{"experts_per_token": 2, "attn_scale": 0.125, "init_std_qkv": 0.0299, "warmup_steps": 200, "dataset": "wikipedia_en"}
Below are experts of layer 6 (counted from 0) of a mixture-of-experts language model. Rows are named router (the router's row for the expert) and show model dimensions 0-255. Each number is 128 + 32 x the weight over its row's rms, rounded and kept within 0 to 255. Numbers have three digits each.
After each expert's rows: "mostly gets" lists some tokens that are sent to it at least half of the time. This comes from a sample of Wikipedia text that the model never trained on.

# expert 74
router:141141131191142113072157145092129121152169121107167149133106161086158118163145054093130192107129135138115148164082155153117144099145073153161146094065169179166095137116165187125164049102101112107135081057116157092166111136140137109080110126132127091178082092149148152189121126160203213156100141156206067134125158135187099102118089109140097073110151148103105125099116157158097126092136119136072141070145127127129102143135121144155109193187149132117197150180118116113151062178142128165107164142132159156117127150087167109129128165103152171100125070139161109158116168120166091087163112082151145140175160168116147114159113148130123132150159166133165125118110166160134101120103116136114138145096138122201095150119143152111106209153169142087194199086115186125116111163129112
mostly gets: " Avenue", " Championships", " Spacewatch", "shire", ")\"", " Street"

# expert 71
router:197126143133119095091179124114080118130147157117145141206181083086123128140146099132124169122065175147092127189092145186090171088142115127140180132091128167170077136113145117075088078114105061105098136115188168098168185155124134130118122137177105075162105057147101116118137164157139170136145145176144163115190137131178154144091127151156110044119180194135109137088098204136090063124136125130106140143119161121138106094139148127136101161156205111115202166140149097086121100172085151119110133178144101174159127164056208097137126111102132133103111121107157141110127127158120137088107128137131136095124161150140122124102076162138121111138195138106132105123154214133136136133099128179086161172039129154123101158118117126124148171141193165141147167097087111114148101132133116
mostly gets: " days", " hours", " years", " century", " months", " minutes"

# expert 64
router:157111166121171082133137197147121108126189121092145143142142145147106111118076110116081150151128128089182153132140062100086206106163192110181150116146114214134128117067137107075144124176130084152092081161141152161138160144154140109114126189129128161133097131069127183138130165120130136119113123166108175126108130140134151092121149244114147157108128144085114072135138112060134085100117112116144135140115087046127130110063138161135158105124113125116177116117208058115122160079058119129146110143159158114138077134102162120059084115113130136113077166138137067129152121094107156085137110106184178134158121143153111106175111152198151080146173110098102134133126150130124186147106106112057160137061090133126146080054100174156102125100136165106161117096143102135147132147131106
mostly gets: "-f", " f", " F", "-F", "f", " ir"

# expert 78
router:125081067191148148113124164173136106133162099180217117120116195159153162142126170167186165143089075110067093133123155124128129149120155144177109124105176139121086155157118187116126147103133091115119146107139095154127099170170167093124133115122105158114127063139102169143155132160177135168172117164149129133151135086135184147178065165125145119132113142099177134116137054166145151125165122106091134069064053163123111141086104128149103059141126096128117154127127089134142117194107156086142160144139076121146090057115110116117084120096179080200125127174101136100085121163156136090164134117183120022157083088113132162126114077148153142192111172126122081154099172163111108121104115138140116149090134093143070155100120128081137133131169131110135172070121139170071140098138124
mostly gets: " co", " di", "-le", " sele", "Re", "-re"

# expert 65
router:154165125069124167143115152112128148065136143165173146113079106133163119079120133141167213193169143133105123148046120120128137123187120112150137163114122124165087152162154134110120121141139087129078081111133107051167091173143068121091085148150095128172065172138088097129153183099146159096155126128204110093104127071064103104116091169150105096174079183119101085137179064168101100138114144091104157113141113095100156121119118107121167140128147128138119142215168082109172190158218112119123131161147119153145138142127127103162077100146135141108128149161139100151068099114186142110115141103163120105123162114161138099140154105098166094168179132105156080123092189154159212125097176149116166164132109110199105110101141153117149118119133162110108176107119150083158124088160142
mostly gets: " million", " minutes", " billion", " hundred", " twenty", " households"

# expert 70
router:135111178117155174073148142118180117114166134112131195145103145125141114109131159148128089185078079103104140106106138121144161113121089121164125063119133177059117132126128121136090118172106112110144048079118077075190139131142140151163093119214153142194103132137136144172116149089138148149104151163142135143159177072091092084142123152102087113051109141111112083099162121127101124120133060156137124114148157137128145073105140156130115098107106136133155189153152114110138111140178121103087134092107137135149125061142187122057146160138125127106070157153115073143150114194122092142110095140175125097143132158129132190108072103079109136189182155176170068120167156178139154114108146107116113166117082161125166143106121038088112184166193147147140126074072124150138179096166176
mostly gets: " Š", " Sim", " Kaz", " Mich", " Tam", " Sm"

# expert 73
router:091079092125128104073159132086142133163097135141176149133091095114140161095087131157140134178157112137143120137097133136104162138124118070149189140136203138092111141073107191111133179095119105173115123124117079062158134137137132130116128077115124107197159097175120142153132214147095127136101152127122101096096169140189170111158066139063103109120164136106120082152112097135077102089125178142121173136150135159131198084146141119114137114179192067144136118158093125138169183102114170149069144185143140180075133134137138103069110124148176088129071131064174126170092138136162125117121133101113103091122108175177124175155117101102052091107053197127140101129137157155151144099088092150112178133130107167137117153082103118147118213116203152064168129129122139118112114137153125
mostly gets: " It", " officially", " which", " newly", " who", " They"

# expert 75
router:172123083162146165170181172070119122109123129094173152135129165131155150143155142105107175126136103124138087115084099163136180097112136153164117075097132134132085130105148153111100043078119126112153051073056117125173176154170123142100155157157093094177151135141150103123130136117174150089140119155190077187128156137168124093148091123159085117108117126117092108111167130152095130101111129142111177032132140174125138086097128153130136192169114091164181115145174172088147103129171130126112170160111128118148105091039152142072116138080158131077102129178121136163123160229139169145155146100167109108121128125139125161102101152147136079196182142164129069078098136161140135136108123161123148157134160182173056118075113097080128098156153124162180122087088158139140107096093127
mostly gets: " Khan", "atherine", " Singh", "olas", " Scott", " Edward"

# expert 37
router:163102080162191100108146129134121122148108181147163150161116140122096099127111175139112133139148114100074131164128153162097124064150108153141133098155162176139119121141101142110076089121103114119145074120139173126127085171145142085107147120114122089146066141119099146112104108121135192108132139155146160132079121095144157098158078148155134105136084107134085069128112113066081126080106147210133148061150114072085137123125150136108189122101126101131178212179169078086152116150130061131155204142197160158083107174082199105117090137126159135156049129126104123119115066135182117064147103174164140125144051161224110071116104136098128126134157150128125072144105202136125138094095104117129169167144147153122126150130165133118162112139182149135165125071129157097122156075138090
mostly gets: " but", " |\n", ").\n", ".\n", ".\"", ")."

# expert 79
router:120078163096102103090182162177102115083139144116122178169145095137112080047071148131137083153142178118128154150123170075174156079097016156119154110117117167085135068130131178104050124166108145152131075137131143119145117085131126131204094075138142121109123115126104129161102182123156131119139189189097163131114134096080092085130089183158075093091100148110089083148141127105108131102127139125172097146120113128108176166133137125156146110105129150096117147160158080108144138170152048123083150135107138206152150095112169134106115114183139151081129152163138115162101124146152119120097039088176138105154064152130102146078128109064102168086107186110147140177134173157131138114138122134118150216082096120101102138132101077098116121122168163120102154130086123123095119158096129
mostly gets: " cont", " b", " th", "-g", " k", " gen"

# expert 67
router:132111119161161077072141185092112119142178172075169145115156115097150129136138072132148133175151126132130143159105156102147137064093128133140134098095155158122105128129127171176118102143102101128125139123134153081136142086150127124098128161193086090176086113178066196177191134132175187179135179129156119120121123106179131110163131166123066073193128133150127097082137168148108113106078137149123135133147158166118102112156153110147095167168155098111168159164116073094135188142089138166100111101184133176136167155138057131131149122183125105134118094141145164160104111160218102112135128135144142118140128212100096142170116128114198140157123141060142073113093227144140128122102171148116145120107092165114118145127104127102131197151178106091155110079152191103156111171064078
mostly gets: " road", " air", " path", " wind", " weight", " space"

# expert 68
router:132085098103127095096173139161145119116107119097143176099172161093170149082119078151131135163151121171049163154119146139153137061125106096226127073085102115160101131116124180197074105131094136135123076075156132099111137130100147121114126121156132135194068159120128097167171122142111180131150112152143105121129130079131166094130141125170106097127132130124126150066118110177067094061073162106171135134101154132150109129141136179136152193201172121120119115146126066073131076117118171143158144120119146189135137139081155124066111100104172105125125129198176147192140172109120145050124189107135127139111121194130073123126087138183119122104137112117146108154131140165173146094097112126140149095133154124207088124114113128076121155114181194058166099131115178104155095162142108
mostly gets: "ilit", " similar", " occup", " investig", " controvers", " related"

# expert 77
router:118067142093158128111128112145117123092126138163139129070123123135058124139088092153118109135117079135141098146098182158136150079129156170129175103081119206189117126132135116121088174134141143093136106087156042120117102225099119101111132073112140129115145087125140195199083080138184143096141086075132192152158117119151107132125137149147116103135053184127128149151194156093085148088114146140144121104137134100135159123086091130163149096101107111107126147161091079097196165126122113130128190151160164100165083178157189151141110123168149120076128150113129095148069109128140100134170095195154120102132094142182100093136107107074129103134113130156099155144081125112098117059136167208062138075103124114110084136122072113136148110076115207098136154114097113140139119148111062
mostly gets: " \"", " '", " “", " (\"", "/", " #"

# expert 69
router:117040105119117141135135150141156144098164140135115145112180147112095114109140100134142120162193170138121158184127137136110157111128060126140151088101179220165131172094141141080132107104076120107045102124108170086122176159098122093171098140122131128192076109103106137174138185072161135124137124200127146151121116070135155104166097169160073092089134146140119117098129129075082139127124157090139215124147085110053133126078105158157114170169139117147133200132121101071172141217146128125115124092140157149157132105077167127126089149106171162105075152106120112124107134151175083127166070129167139103166109109146120120135117087149165126147137159087108124126048180188113175122078130185150144119102102098154084160101124118132123118136105133086135195038107137112142141117142108
mostly gets: " GF", " LINEAR", " Spacewatch", " CH", "′"

# expert 66
router:131138096128131121084137173131192091150150146109180129110134139146144109136141122069160166110158105107112141142126132216115101097132130106111135110105144145130098191149174224110086094093085098091132111131107152120156141150125109143150179142063134121186107190155106149146093146132148130115156121178186135165118117089165142104159121135144141063110087130110092062100090147097057154100065177176182176101170155079112158167064092110159107140163108109164164133146138096075143126124055068167127147142176134155124103106113193096119113135173128081078089154174160100139151089195188143067112142135190129126123118115111115114140088126136105150138099148155119101140084155181136113076087138105153169105159144161171048094122070146071117137094174135090116171121137139087117112121101104
mostly gets: ")\"", " ISBN", "==", " Found", "Track", " Synonyms"